Weights of a small mixture-of-experts language model, trained from scratch on English Wikipedia.
Size: 9 layers, width 384, vocabulary 33851, 66M parameters.
Below are experts of layer 4 (counted from 0) of a mixture-of-experts language model. Rows are named router (the router's row for the expert), down (a neuron's output weights, with its number) and show model dimensions 64-127. Each number is 128 + 24 x the weight over its row's rms, rounded and kept within 0 to 255.
After each expert's rows: "comes before" lists some tokens at least twice as common just after its tokens as in all text. This comes from a sample of Wikipedia text that the model never trained on. Tokens count by the router's weight.

# expert 15
router [ 92 120 133 117 166 155 137 164 137  91 169 126 138 113 100  98 120 100  88 123 130 112  97 167 152 137 152 116 158 146 129 102 153 167 110 137 123 125  94 128 140 142 146 160 107  98 149  96 137 153  92 130 117 132  89 145 114 142 131 147  92 101 110  92]
down0 [153 195 135 146 135 119 154  69 142  91 147 149 134 121  64 136 110 102 135 108 129 157  82 158 166 112 118 129 112 109 124 140 138 120 153 128 133  87 130 130 131 148 102 105 137 155 138 112 124 121 135 134 139 124 116 156  92 103 139 108 105 121 119 158]
down1 [109 116 163 135 140  91 124 132 170 128 125 132 145 119 121 142 145 195  90 135 153 147 110 152 135 120  86 121 126 125 117 102 161 123 133 153 136 133 154 110  51  97 111 124 132 150 129 115  95 149 129 140 128 162 153 162 155 147 132 138 152 123  82 115]
down2 [ 99 119 177 159  64  96 130 115 161 118 144 149 182 116 150 117 105 132 120 125 116 123 163 116 102 102 155 108 155 105 118 101 145 128 110 136 184 151 127  91 140 133  87 119 116 140 127 141 159  84 130 176 123 117 115 136 108 146 172  85 149 129 124 105]
down3 [124 117  80 114 131 110 137 130 106 115 106 133 119 134 123 176 135 106 132 125 132 124 122 111 158 112 111 113 176 113 146 126 123 136 119 151 106  98 127 148  86 185 122 157 154 144 121 172  91 130 151 129 130 102 120  87 131 106 134  86 144  99  88 149]
down4 [159 104  94 112 123 154 142  89 171 146  97 141 157 110 111 134  96 146 144  79 113  91 174 120 147 119 139 135 100 106 118 149 115 118 124 145 138 162 155 129 141 148 135 156 106 130 154 101 128 125 113 127 112 120 172 157 134 117 103  96 111 141 162 111]
down5 [ 97 126 133 125  98 161 135 138 152 129 139 121 114 142 129 108 134 169 112 156 104 134 156 130 119 198 124 113 150  95 130 157 114 138 162  94 142 164  97 109 116 124  97 154 117 141 121 139 128 128  90 100 113 130 127 135 149  77 142 118 100 127 121  86]
down6 [167 100 119  89 153 150 114 136 127 121 119  74 132 119 124 138  81 105 134 162 125 118 170 141  87 113 160 103 126 101  99  93 153 126 130 118 113 123 135 145 143 142 131 108  77 147 159 104  93 107 131 151 112 132 106 135 141 128 141 129 123 169 139 105]
comes before: " ", " —", " −", " +", " –", " X"

# expert 23
router [103 131 161 111 146 141 156 146 137 102 156 106 118 143 112  89 160 172 129 165 166  92 129 107 136 106  98 128 146 143 176 127 147 142  99 126 105 110 114 110 127 121  85 108 109 126 118 102  88 162 119 112 158  80 129 159 129 118 138 111  96  97  85  86]
down0 [150 100 137  91 120 134 147 164  97  98 120 127 106 127 110 117 106  88 130  92 163 104 118 149  99 121 103  56 109 122 122 147 118 125 163 126 189  87  99 101 151 131 130 123 151 111 138 116 160 128 151 169 159  98 127 110 105 135  84 141 117 103 107 112]
down1 [108 133 174 154  96 124 124  92 117 174  98 117 131 136 118  90 132 166  64 122 161 137  93  94 111 101 140 163 107 127 114 106 174 150 118 141  66 132 118 190 157  68 110 150  85 109 105  89 130 144  77 153 114 128 139 111 137  93 149 100 137 103 148 142]
down2 [160 114 154 147 129 145 144 152  93 120 105 100 116 153 140 114  80 139 134 114 118 112 142 143 148 128 157  77  95 113 120 155 137 133 132 104 148 150 195 127 106 105 127 118  60  85 176 129 129 154 135 120  95 138 143  99 101 152 141 164 136 103 128 120]
down3 [116 176 109 126  87 124  98 120 120 143 102 144 135 136 136 155  99 165 164 154 141 102 150 131 122 158 146 126 100 171 142 127 123 120 104 118  75 108 128 105 168 107 114 136  98 141 139 132 154 159 136 151 104 115 139 134 133 122 132 130 157 110 160  86]
down4 [171 135 148 145 118 131 148 127  87  91 114  84  90 128  94  67 142 170 131 107 107 125 160 176 137 118 148 142 174 149 130 138 145 127 120 143 195 121 140 134 100 127 119 179 124 143 141 100 112 119 136 127  99 127 100 132 126 100 149 140 101  99 133 139]
down5 [140  99 133 146 121 194 110 162 125 146 144 138 121 112  98 149 139 108 107 146 103 137  75 109 157 109 104 131 179 145 160 150 124 122  85 144  84 120 113  92 111 179  89 106  99 138  99 123  91  87 172  98 124 134 129 130 111 145 135 137 149 138 123 117]
down6 [170 149 128 137  80 135 139 117 133 144 114 154 120 168 138 146 125 111  98 126  94 142 144 126 123 158 132 114 122 105 123 115 116 107 157 151 134 118 152 189 109 126 120 106 123 145 122 132 133  60 159 136 151 144 143  86 103 123 118 143 132 105  94 144]
comes before: " ", " —", " %", " Votes", " \"", " Candidate"

# expert 20
router [ 99 135 106 151 179 165 143 149 130 128  88 140 151 115 127 134 139 105 139 118 113 159 131 137 113 150 103 127 143 163  97 101 130 127  89 136 135 115 114 179 112 105 157 146 124 110 148 144  99 130 107 128 114 151 121 165 122 133 143 145 112 103 158 123]
down0 [123 140 135 104 165 161 108 123 142  88  49 136 133 126  92 117 113 125  96 166 138 104 102  78 104 126 129 108 134 152 138  92 132 134  85 103 110 163 133 165 106 140  93 105 110 146  99 133 145 139 126 116 132 116 136 139 100 142  95 127 159 154 140 132]
down1 [131 145 117  80 135 136 191 127 135 105 136  92 140 104 126 109 147 153 149 103 123 158 151 128 169 123  74  98 140 110 139 157 115 141 115 101 151 140  90 116 140 130 117 136 157 163 148 115 142 110 148 130 165 135 142 178 144  82  86 126 133 148 145 167]
down2 [138 125 148 125 105 103 111 163 165  96 148 171 158 154 144 133 125 152 120 101  95 135 166 139 147  99 136 108  96 103 142 116 113 144 135 143  98 126 100 140 165 136 136 157 171 169 125 165 136 115 133 135  95 132 130 118 127 165 121 147 122 152 153 169]
down3 [116 133 142 164 115 103 129 159 136 116 143 141 126 143 140 152 131 109 158 147 107 107 101 140 139 131 128 113 128 114 146 132 143  97 136 124 109 173 150 115  95 117 133 105 113 104 118 167 176 137  94 137 107  87 148 122 165 121 111 130 143  98  88 116]
down4 [ 93 114 143 143 143 141  94 128 130 160 153 104 138 154 159 109 113 130 148 127 109 125 113 199  92 155 150 156 119 120 111 117 107 131 111 113  80 118  49  99 117 114 137 147 108 109 108 108 102 145  92  84 174 169 124 131 125 148  74 143 131 117 106 124]
down5 [164  97 132 120 128 133 109 124 162 122 137 120 113 144 139 101 139 138 124  72 149 133 129 136 136 128 133 169 142 158 154 161 125 166  87 112 152 170 168 120 144 125 199 139 103 120 104 170 142 114 100 123 122 171 148 157 142 110 133 128  94 141  77 131]
down6 [ 91 127 110 130  89 175 137 149 135 133 150 136 115 109 120 131 100 143  97 112 104  96 133 120 125 115 156  90 121 159 150 112  95  94 157 140 110 105  89 136 132 133 102 111 111 154 159  99 143 131  87 165  92 188 154  99 151 105  91 135 148 164 127 135]
comes before: " in", " to", " by", " as", " on", " for"

# expert 13
router [127 140 109 120 128 151 126 160 141  91 167 126 163 130 131  68 170 135 150 119 119  83 116 156 152 144 153 113 158 120 145 109 130 165 140 138 159 111 103 145 130 150 116 155 127  80 151  88 149 145 110 160 121 135 114 160 124 154 113 154  92 109  92 102]
down0 [129 139 172 139 120 117 120 148 145 119 160 113 155  90 137  99 143 128 135 170  98 125 146 124 115 105 143 177 132 129 106 103 127 155 118 108 128 132 141 110 126 146 108 113 144 112 141  94 153  98 146 125 141  94 193 115 122 121 161 109 105 134 166 123]
down1 [129 150 114 153 141 124 154 172 139 113 130 142 123 137 166 128 117 165 150  98 151 134 148 123 136 148 169 116 137 135 154 131 125 145 152 125 144 111 139 133 105 131 165 121 134 173 126 119 145 108 130 148 161 166  80 111 113 139 164 135 119 112 145  92]
down2 [151 163 154 129 113 122 129 112 147 143 135 165 120 111 153 140 103 137 140  89 169 124 156 187 124 135 103 131 135  96 115 140 133 112 160 159 176 140 115 133 154 143 120  88 122 130 101 134 100 158 155 104  98 170 160 163 128 135  96 103 143  88 108 114]
down3 [179 147 119 138 134  99 174 158 165 188 107 118 126 149 123 169 111 174 135 112 116 137 134 121 146 105 119 136  67 113 130 137 135 132 133 122 124 143 166  96 121  83 114 129 124 121 137 143  78 147 108  92 164 119  98  96 131  86 151 164 110 128 104 107]
down4 [170 129  63  82 136 151 114 124 143 122 195 143 138  71 122 146 131 142 140 142 103 193 126 109 124 103 110 124 124  67 121 148 152 130 129 138 181 140 114 123 111  98  95 126 166 129 134 116 147 141 119 126 127 137 141 114 145 134 121  73  99 103 143 115]
down5 [113 143 124 137 121  72 143 152 140  82 125 133 130 147 146 149 138 117 100 166 154  71  95 111 154 170 114  87 120 133 117 132 123 127 147 102  87 106 147 120 114 137 118 140 121 119 134 100 119 137  98 100 129 115 133 154 122 121 115 129 128 165  97 143]
down6 [143 131 167 125 151 107 139  61 108 182 178 116 133 136 106 137 115 118 148 111 122 152 143 152 114 101 146 135 115 150 152 140 104 113  92  86 160 124 125 139 147 119 129 120  87 122 100 112 169 155 116 180 157 132 129 121 120 119 162 164 110 130 136 144]
comes before: " |", " |\n", " is", " (", " and", "201"

# expert 19
router [ 97 131 160 133 157 158 108 140 102 135 104 138 133 137 144 139 113 131 158 104 117 184 115 133 160 140  98 118 135 147  80  99 146 133 136 105 152 123 123 157 123 112 123 148 117 118 165 110  59 113 126 120 130 155 113 123 131 121 154 140 128 109 169 135]
down0 [124 137  96 145 111 146 131 123 132 146 144 124 132 147 129 113 123 114 134 119 126 133 144 117 111 165 148 132 170  95 130 146 145 112 138 166 143 165 116 107 111  90 157 130 102 159 102 155 155 147 114  94 124  66 137 136 191 111 139 161  94  90 112  83]
down1 [149 152 146 147  85 109 153 100 140 138 143  98 141  92 137 135 132 151 120 176 146  98  81 129 132 130 133 127 134 124 132  78 142 110 142 120 117 135 138 130 123 131 165 128 136 147 115 145 134 124 117  66 113 159 139 116 133 122  69 130 127 135  89 134]
down2 [117 105  87 121 140 118  80 114 135  96 128 153 124 134 128 118 126 162 150 139 110 146 113 107 139 131 133 125 167 115 141 146 162 125  98 123 101 133 119 130 182 133 152 105 134 131  57 103 125 119 121 122 114 160 119 155 132  72  99 130 131 127 103 160]
down3 [121 147 119 101 118 131 142 105 110 132 111 144 126 131 133 132 132 113 128 120  74 147  97 106  97 107  90 120 154 130 128 165 117 140 155 163 123 121 152 121 143  95 102 124 183  72 132 127  98 125 120  74  93 121 128 117  84 104 153 142 105 121 134 125]
down4 [140 122 136 152  97 150  91 127 136 117 131 137 128 108 107 126 114 121 110  76 128 119 114 156 127 128 112 134 142 140 165 134  86 113 154 124 106 135  99 111  96 113 130 164 156 113 204 147 108 118 121 114 124 122  52 105 125 123 116 108 123 143 103 111]
down5 [ 85 133 126 126 108 112 144 121 178 178 123 114 125 131 125 113 158 142 133 142 128 146 107  73 159 147 117 142  89 126  68 100 126 124 135 153 168 116  83 134 172 136 119  95 151 139 115  84 141 128 122 118 156 149 134 149 148 116 130  86 141 118 109 167]
down6 [124 106 158 117 106 131 147 125 167 123 119 159 105  92 145  81 162 126 106 112 127 145  70 129 160 156 134 130 128 118 102 113 131 125 124  85 119 134  97 125  83 102 103 160 132 156 117 116 162 125 158 120 102 130 118 137 153 168 107 106 119 114 138 139]
comes before: " the", " to", " a", " that", " his", " in"

# expert 6
router [123 133  83 137 147 160 141 139 130 116  97 122 106 111 149 104 127 101  72 110 100 109 121 114 140 100 161 127 122 157  93 156 133 150  89 141  89 139 111 147 101 161 126 120 132 113 150 128 135 158 132 114 131 161 137 141 141 110 121 158 125 142 120 149]
down0 [135 151 141 102  85 155 121 112 138  91 155 108 126  78 104 169 130  97 123 168 100 108 126 141 123 126  99 120 153 142 137 120 147 156 148 129 179 153 148 128 128 150 161 153 100 156 150 130 157 172 109 151  65 145 150 148 132 108 159 151 110 108 155 166]
down1 [125 142 127 113 148  76 134 154 128 151  98 104 110 106  72 143 106 129 125 134 122 126 127 102 137 118 139 105 114  90  81 113 144 165 147 147 144 179 164 151 154 140 130 115 157 100  72 137 149  97  89 143 102 140 156 141 111 172  82 159 118 117 162 108]
down2 [101 130 141 118 138 141 141 146 116 127  93 126 126 163 123 132 109 121 122 133 145 144 134 188 126 185 105  97 127 102 143 161 140 175 156 109 119 131  90 100 103 137 160 133 105 127 115 136 120 137 118 153 114 135 151 167 123 146 142 119 121  73  94 111]
down3 [127 139  93 117  99 146 101 126 121  99 147 139 151 143 144  88 131 134 127 132 148 129  75 132  93 122 156 102  97 159 148 142 133 163 161 123 144 121 159 191 122 130 183  95 160 158 101 144 182 126 135 142 111 122 136 164 102 128 103 140 102 145 100  83]
down4 [ 91 161 112 144 144 128 137 105 141 125 126  93 115 149 163 161 105 123  90 122 128 135 110 139 137 114 131 112 107 115 133 165 151  94 149 112 114 145 164 119 158  80 156 117  98 161  92  88 116 122 114 132 118  98  96 137 101 132  99 131  81 147 153  81]
down5 [131 106  76  81 118 109 111 151 127 154 132 140 128 127 118 127 131 113 126 143 103  76 108  88 106 152 146 117  96 147 142  84 115 137 145 139 134 149 118 109  99 160 111 117  88 124 124 130 130 101 152 143 154 143 113 139 186 157 121 134 130 157  96 127]
down6 [125 122 108 151 108 166 151 137 155 154 113 167 124 125 150 141 162 175 153 131 124 154 148 116  97 166 103 107 131 148 147 151 115 137 151 145 102  87  99 129 181 128 108 145 116 119 109 119 120 173 132 147 132 109 146 146 131 105 121 120 127 141 165 119]
comes before: " a", " he", " the", " was", " is", " well"

# expert 18
router [ 85 124 141 123 167  84 120 105 116 105 133 111 131 119 138 146 102 125  97 126 134  65 145 100 144 140 123 158 157 146 120 104 174 125 127 142 170 106 114 140 148 109  94 178 110 113 180 136 159 139 156 119 127 156 100  77 120 185 122 118 126 111 119  88]
down0 [137 127 129  55 141  98 123 120  68 123 110 129 125 109 161 134 113 117 142 151 116 105 135 119 101 118 144 142 113 113  87 116  83  69 105 149 101 128 190 155 113 168 116 142 152 108  70 169 149 127  98 155 121 138 157 132 142  93  86  91 119 140 110  89]
down1 [136 126  94 134 134 135 124 153  76 120 103 152 116 118 127 166 157 120  91 166 163 104  99 141 113 145 152 136 101 121 128 131 131 105 137 173 172 109 130 127 106 122 160 175 129 108  82 145 102  79 133 129 157 146 163 107 131 145 179 134 164 115 118 118]
down2 [188 135 135 139 132 161 136  74 161  88 118 166 130 143  85 120 122 153  83 126 149 152 114 152 192 122 106 140 147 148 181 151 165 123 113 105 134 126 143 134 121 157 119 132 128 129 138 124 103 137 133  88 119 137 118 139 128 139 158 119 130 125 187 118]
down3 [149 107 139 122 120 140 120 140 123 157  87 114 133 133 170 110 117 106 155 124 161 120 133 136 119 151 114 156  92 155 132 120 161 114 164  93 153 134 112 122 132 196 102 154 173 116 150 148 112 159 135 129  93  84 185  63 161 111 141 125 105 138 136 151]
down4 [188 137 163 115 120 116  79 146 121  99 129 121 149 116 148 110 134  80 107  93 160 156 110 118 175 127 136 160 132 133 163 131 146 141 127 140 147 136 159  85 106 151 169 138 138 171 159 117 109 122 138 136  97 157 105 137 119 135 135  93  72 141 123 135]
down5 [162  96 113  50 108 119 134 127 125  74 167 101 131 157 124 147 160 133 119  97 100  99 155  99 151 124 114 187 166 140  93 129 116 146 121 153  82 135 149 140 146 150 139 138 140 115  86 122 120 108 153  92 139 112 137 162 143  82 142  82  96 130 141 152]
down6 [130 143  92 135 142 147 128 131  63 140 104  81 174  88 167 145 155 135 101 145 129 132 128  86 123 132 139 129 128 179  98 141 127 133 115 137 124 133 128  97 126 154 122  59  98 102  91 112 130  96 117 115 103 113 120  93 147 109 125  96 131 139 111 122]
comes before: " of", " and", " in", "==\n", " to", " ==\n"

# expert 8
router [140 149 143 158 106 138  94 160 156 101 152 137 139 120 136  93 139 158 103 177 129 108  94 177 143 147 123 153 127 146 127 127 147 181 117 125 135  89 101 112 132 169 124 131  83 122 104  93 149 117 114 135 126 140 122 167 111 147 105 136  94 110 106 119]
down0 [129 112 153 128 146 130  95 137 116 112 132 116 152 120 125 114 126 128 116 132 103 125 135 180 109 116 137 101 116 119 115 137 140  83 192 111 159 135 112 130 142 178 101 131 156 114 147 130  92 124 158  89 156 130 106 128  93 134 130 147 116  81  88 139]
down1 [122 145 124 109 102  96 117 132 130 149 141 153 149 141 169 171 103 110 190 151 132 124 132 140 134 160 139 112  74 131 151 144 151 132 142 106 102 117 153 124 126 140 131 103 125 157 123  96 145 110 135 151 126 152 117 147 122 133 103 107 123 115 180  94]
down2 [111 129 146 100  93 143 150 119 147 180 137 142 121 124 161  94 141 136 159  92 127  96  77 155  89 115  96 126 134 144  87 129 145 135 123 147 114 109 128 149 137 153 153 139 139  91 103  98 109 157 162  86 114 169 161 123 127  88 111 133 141 144 127 157]
down3 [134 179 116 127 142 147 100 154 151  74  97 111 136 115 129 147 123 108 135 119 152 170 120 156 143 120  93  86 140 153 147  98 163  97 119 118 142 131 147 163 127  99  93 115 151 167 123 107  97 125 142 138 112 142 155 104 145 105 134 149 141 107  94 111]
down4 [136 129 129  86 154 101 139 140 130 136 133 113 152 140 135 131 126 166 158 118 133 135 131 113 126 117 140 127 121 131  99  97 117 119  95  91 150 170 194 165 118 123  99 144 142  95 142 147 157 112 131 172 133 104 126  88 101 142 132 155 118 120 172 139]
down5 [106 139 177 114 136 150 124 133 115 113 115 122 142 128 188 157 140 148 113 123 126 119  78 129 139 165 132 135 147 104 158 151 142 169 101 107 161 134 134 154 122 133 142 137 162 133 100 145 168 125 145  99 122 172  88 144 133 128 120 142  96 128 114 118]
down6 [135 111 115 138 145 149 147 156 141 112 145 126 130 145 183  92 128 180  93 136 127 134 102 128 135 144 164 115 124 130 132  92  96 140 121 138 159 133 124 118 142 131 122 132 117 136 120 147 137 137 131 133 141 126 129 144 127 134 128 113 152 105 136 118]
comes before: " ", "00", "30", " \"", " UTC", " W"

# expert 29
router [112 140 102 160 142 142 103 144 132 126 145 122 132 143 151 144 102 152 146 107  81  91 143 142 153 104 165 119 111 158 103 111 139 103 126 158 196 119 120 118 131  91 146 163 100 105 140 122 127 116 124 163 100 128 108 132 108 145 117 145 116 111 126 100]
down0 [143 105 146 128 186 155 115  69  94 128 142  94 114 148 128 138  87 132 137 138  86 100 124 106 154 132 122 116 116 119 131 126 103 116 119 123 165 123  83 120 127 103 130 107 120 123 144 159  78 150  73 154 180  96 139 128 127 169 134 151 135  95 108 114]
down1 [119 129  84 104 109 129 119  95 123  95 108 117 178 117 121 168 130 137 126  85  97 129 106 125 138 129 113 135 118 106 136 149 138 161 106 118 170 123  69 127 106 118  83 154 128  90 104 128 119 150 153 159 111 130 114 108 183 124 141 123 107 131 124 102]
down2 [ 87 141 107 121 111  90 127 122 176 137  66  75 129 146 162 153 166 134  83 106 150 188 118 129  98 106 147 125 148  88 149 127 118 117 101 153  95 113 189  95 110 113 152 128 106 145 113 131 133 120 140 148 128 161 102 131 135 127  93  67 152 132 127 135]
down3 [119 100 170 136 142 109  90 124 137 134 139 160 150 154 139 116  91 132  92 125 133 133 107 136 112 115 148  98 136 152 124 117 102 148 106  56 104 107  86  83 147  78 117 123 127 105 165 134  95 107 140 106 146 119 114 107 144 113 141  99 151  97 155 101]
down4 [125 116 115 116 159 127 110 132 177 144 136 113 107 135 122 147  87 147 155  82 132 120 154 109  96 129  97 109  85 112 133 142 132 133 120 114 113 128 169 143 146  83 116 183 167 108 148 143 106 109 147 122 114 142  87 117 107  87 122 119 146 143 109 106]
down5 [116  90 113 131 114 145 120 124 113 149 119 137 106 133 130 143 172 121 132 153 158 115  90 118 121 119 125 145  74 135 128 159 127  91 158 126  89 124 134 136 125 132 118 137  95 119 114 124 102 169 140 136 111 137 150 115 163 114  75 123 128  85 161 119]
down6 [149 122  87 160 131 145 113 130 145 127 116 102  91 136 142 141  95 108 142 107 112 161 166 139 117 121 117 121 124 113 128 131 128 147  86 132 131 108 107 113 151 148 112 116 132 111 126 160 111 147 121 115 160  94 152 122  89 150 105 152 127 143 130 130]
comes before: " of", ",", " and", ".", " in", ".\n\n"

# expert 30
router [128 113  72 173 132 133 138 157  88  96 136 101 110 147 106 101 105 107 126 130 150 133 150 156 118 121 155 111 138 148 147 158 119 162 126 132 111 154 131 123  95 158 163 119 129 140 163 113 101 155 150 109 153  92 114 113 163 134 148 148 121 103 101 133]
down0 [ 92 139 140  77  99 107 133 170 127 131 106 127 108  87 134 131 104 143 126 153 143 166 153 112  97 101 130 143  93 123 136 105 143 114 129 157 176  90 125 153 145 116  91 109 126 133 111 140 104 141 109 119 140  90 152 141 104 136 136 141 164 131 174 130]
down1 [155 103  95  90 126 139 138 132 141 131 106 122  84 116 125  82 122 138 183 102 127 131 148 137 135 133 135 155 130 122 168 138 121 135  74 112 111 134  90 155 117 154 138 159 126 121 146 116 145 126  89 144 155 150 115 132 124 139 105 104 134 107 146 122]
down2 [ 95 162 105 154 109 156 116 108  81 120 147 109 135 104 135 121 118 130 111 145 112 184 181 108 122 128 132 161  99 129 117 135 163 101 148 177 134  99 111 136 115 164 127 150 117 157 159 139  83 136 147 118 146 152 118 156 121 108 151 167 145 136 144 179]
down3 [161 145  91 133 111 126 138 160 106 120 127  62  88 114 145 107 140 106 136 143 111 155 162 132 123 119 153 108 128  85  84 148 144 141 114 150 171 134 168  88 126 142 130 146 124 115 119 104 103 163 108 130  88  65 154 146 107 146 138 101 124 152 147 137]
down4 [113 100 110 180 152 116  97 142  65 142 137 137 120 138 139  75  83 125 116 144  91 158 156 189 132  74 127 133  89 114 149 108 142 122 128 151 136 148 158 127 139 171 151 130 132 135 163 142 113 124 112 155  78 119 138 134 141  91 102 126 144 158 176  98]
down5 [144  97 141 133 122 133 119 103 137 164 142 117 143 116 131 122 175 142 141 157 114 120  96 160 117 102 134  85 170  83  90 110 127 146 133 135 121 149 109 107 144 158 132 132 160  87 159 151 144 119 109  86 111 111 149 150 131 143 124  99 184 111 135  97]
down6 [150 147 111 119 116 129 108 115  99 176  95 110 159 157 142 139 106 146 109 143  96 136 124 148 189 134 163 158 123 136 158 144 110  76 103 117 159 120 155 138 135 147 186 157 159 139  96 136 124 139  97 128  74 119 123 116  96 133 108 169  87 117 149 113]
comes before: " and", " the", " he", " but", " a", " which"

# expert 22
router [ 88 125 131 107 167 155 138 162 130  92 168 130 134 116 105  94 121 107 104 124 137 107  93 164 153 139 147 128 162 153 141 101 154 163 110 142 134 129  89 136 134 142 141 154  98 102 137  94 144 146  96 132 114 121  94 155 108 137 118 148  90 103 119  91]
down0 [152  91 123  93 125 168 134  64 159 125 138  91 114 153 152  93 104  81 131  92 123 103 143 146  75 141  84  96 110 143 108 156 109 151 130 109 110 169 168 121 131 141  95 148 105 119 141 125 135 155 144 168 162 138 163 170 100 191 114 129 119 113  78 148]
down1 [118 129 117 124  75 145 142 129 125 158 117 129 164 100  72 144 110 121 122 120 106 133 112 122 137 161 128 118 170 105 112 106 154 153 134 100  68 158 161 148 120 129  87 106 136 148 118 119 140 137 101 123 141 140 113 102 114 124 139  97 111 161 111 115]
down2 [ 99  99 118 143 152  70 128 135 119 123 129 164  85 145 119 145 148  91 119 142 111 127 140 144 111 101 155 128 151 135 148 130 154 181 114 118 109 100 130 129 123 104 138 106 104 118 127 153 161 167  84 148 137 108 141  97 181 116 112 106 119 151 126 134]
down3 [156  93 127 160 103 144 109 113  92 136 127 128 133  85 112 167 106 115 100 107 150 139 124 110 167 123 102 133 114 137  55 113 144 124 107 150 122 124 132 108 116 109 134 111 104 143 140 128 153 105 127 131 113  74 107 158 164 132 131 158 112 119 118 129]
down4 [143  96 105 164 150 151  72 102 120 117 102 126 135 120  74 107 150 171 118 100 125  80 135 107 147 135 156 149 106 134 154 118 110 126 150 156 133 159 114 145 150 118 166 164 130 107 139 138 125  58 131  86 159 163 109 141 147 115 147 112 135 111 158 136]
down5 [ 76 116 125 128 118 137 135 103 107 145  89 130 113 129 144 137 103 154 140 109  87 118 105 130 136 138 112 146 154 145 108 136 147 119 132 108 150 189  95 148 161 138  91 159 128 107 111 100 147 144 142 134 127  88 147 126 156 120 179 114 142 138 118  84]
down6 [135 130 103 120 167 118  99 110 119 152 157 114 114 165 107 143 150 107  96  86 120 148 134 119 114  74 103 105 142 113 160 143 140 130 123 159 160 127 113 125 110 123 108 137 109 116  67 108 161  55 112 116 123 147 154 127 138 131 107 106 161 130 113 155]
comes before: " |", "–", "|", ":", "2", "9"

# expert 0
router [ 95 120 127 112 162 156 138 162 124  98 172 155 139 109  99  97 124 106  86 130 146 112  98 163 147 138 160 120 159 150 130  98 160 167 112 143 130 129  93 130 141 138 137 146 110  97 150  97 141 155  94 127 115 125  93 143 107 131 133 149  97  99 102  93]
down0 [108 142 131 116 124 163 154 156 104  86 127 166 151 104 186  88  96 111 114 116 149 133 147 167  96  73 167 126 140 139 118 157 193 167  96 139 140 113 125 131 115 132 126 127 107 135 114 178 122 168  88 143 139 146 104  95 175 152 109 114  94 144 104  93]
down1 [144 170 117 103 100 147 119 141 196 144 121 132 163 151 126 125 100  94 117 133 130  85 139 151 103 141 128  91 119 123 139 136 131 121 161 146 133 100 110 140 104 155 125 133 149 149 151 157 117 136 132 152 118 120 136  73 158 129 111 126 144  77 167 107]
down2 [146 122 102 153 141 136 129 106 155 121 114  81 112 108 125 140 124  88 151 141 153 145 115 130  86 141 126 108 153 111 138 151 130 127 113 120 119 110 177 128 115 109 117 124 141 115 129 151  91 139 104 132 142 141 188 111  69 142  81 126 122  90 120 101]
down3 [178 138 105 152 152 136 104  93 132  70 133  99 132 120 117 113  95 179 123  75 145  97 115 104 132 146 139 165 156 131 156 127 123 132 148 102 149 123 151  85  93 121 181  84 103 130 129 141 105 138 146  92 164 136 129 122 123 129  99 134  67  77  97 158]
down4 [ 92 108  95  91 119 114  94 121 134 186 190 110 143 119 134  82 139 116 117 109 140  98 145 136 104 123 103 169 115 113 109 154  86 140 126 114 137 126 147 135 144 185 138 150  96 120 104 150 106 121 106  96 129 135 123 137 133  92 115 130  93 119 180  88]
down5 [135 146  96 158 151 104 139 140 140 140  95 137 147 109 145 130  79 120 123 156  96  68 116 135  53 106 153  87  65 104 135 122  98 128 145 134 132 103 129 123 151 137 115 121 140 117 142 128 112 130 161 151  99  82 154 132 124 140 138 113 124 125 124 151]
down6 [162 110  75 117 130 141 159 125  98 150 132 143  78 138  92 133 137 125 143 146 130 121 127 128 142 121 110  99 150 122 152 123 103  88 126 142 183 142 125 141 109 165 115 139 138  97 155 141 112 104 129 130 108  89 135 150  81 191 133 128 146 112 138 154]
comes before: "5", "6", "9", "0", "4", "3"

# expert 31
router [ 95 117 134 105 160 155 139 160 137  88 163 129 139 111  99  92 121  97  96 126 148 104 111 162 148 136 150 133 149 145 116 107 152 167 105 144 123 121  91 150 138 140 125 154 105  96 144  99 137 153  89 140  96 125  90 162 105 132 130 151  94 105 118  90]
down0 [121 117 128 124 124 130 139 152 136 146 159 154  89 113 144 117 143 131 103 142 142 120 134 156 139 104 106 118 140 126 164 149 151 121 104 126 160 163 151 127 123 141 171 151 109 114 123 112 100  72 155 197 153 114 158 139 123 129 146 125 140 107 154 116]
down1 [147  98 173 111 131 115 141 115 126  88 123 123 111 146 125  95 129 137 115 106 172 137 136 144 125 111 120 121 128 123 148 128 135 142 140 174 163 102 149 109  77 166 146 171 112 103 152 153 174 146 114 134  86  92 125 120 132 158 121  96 160 114 104 145]
down2 [109  94 105 108  99 114 139  96 154 121 141 115 151  93 124 148 112 144  94  93  71  85 125  96 150 118 108 176 117 101 108 133 107 140  99 125 115 121 103 110  94 146 148 128  98 112 116 139 104  99 132 111 155 147  98 123 113 131  93 151 142 149 114 107]
down3 [158 123 162 102 146 154 127  72 168 151 142 131  88 117 110 119 139 147  88 144 131 119  91  93 131  60 133 176 145 118 134 133 118 116 126 103 146 153 133  96 175 143 136 110 131 144 115 117 142 134  81 107 113 107 121 172 167 129  70 129 122 150 165 106]
down4 [142 165 184 142  81 187 134 156  77 137 102 151 137 156 103 108 132 127 112 133 134 137 139 110 107 150 113 133 143 151 149 129 152 155 156 138 115 123 102 110 131 151 193 156 145  98 151 130 126 128 124 178  90 127 122 112 123 123 156 107 136 111 109 161]
down5 [164 145 144 135  94 145 146 133 123 123  93 142 147 125 118 137 134  99 127 185 130  88 131 140  95 104  92 129 152 123 104 146 116  98 174 109  98 148 122 107 129 105 152 100 154 105 140 143 137 145 111 147 107 129 139 119 109 166 110  82 164 111 149 176]
down6 [166 112 150 114 106 136  75 136 100 141 133 114 157 119 125 147 108 107 125 157 142 134 139 142 167 126 138 113  76 151 147 114 137 144 113 117  92 147 104 146 126 120 126 124  94 148 134 142 128 139 134  89 106 180 112  76 121 115 168 127 129 121 152 168]
comes before: " |", " |\n", "201", "–", " /", ";"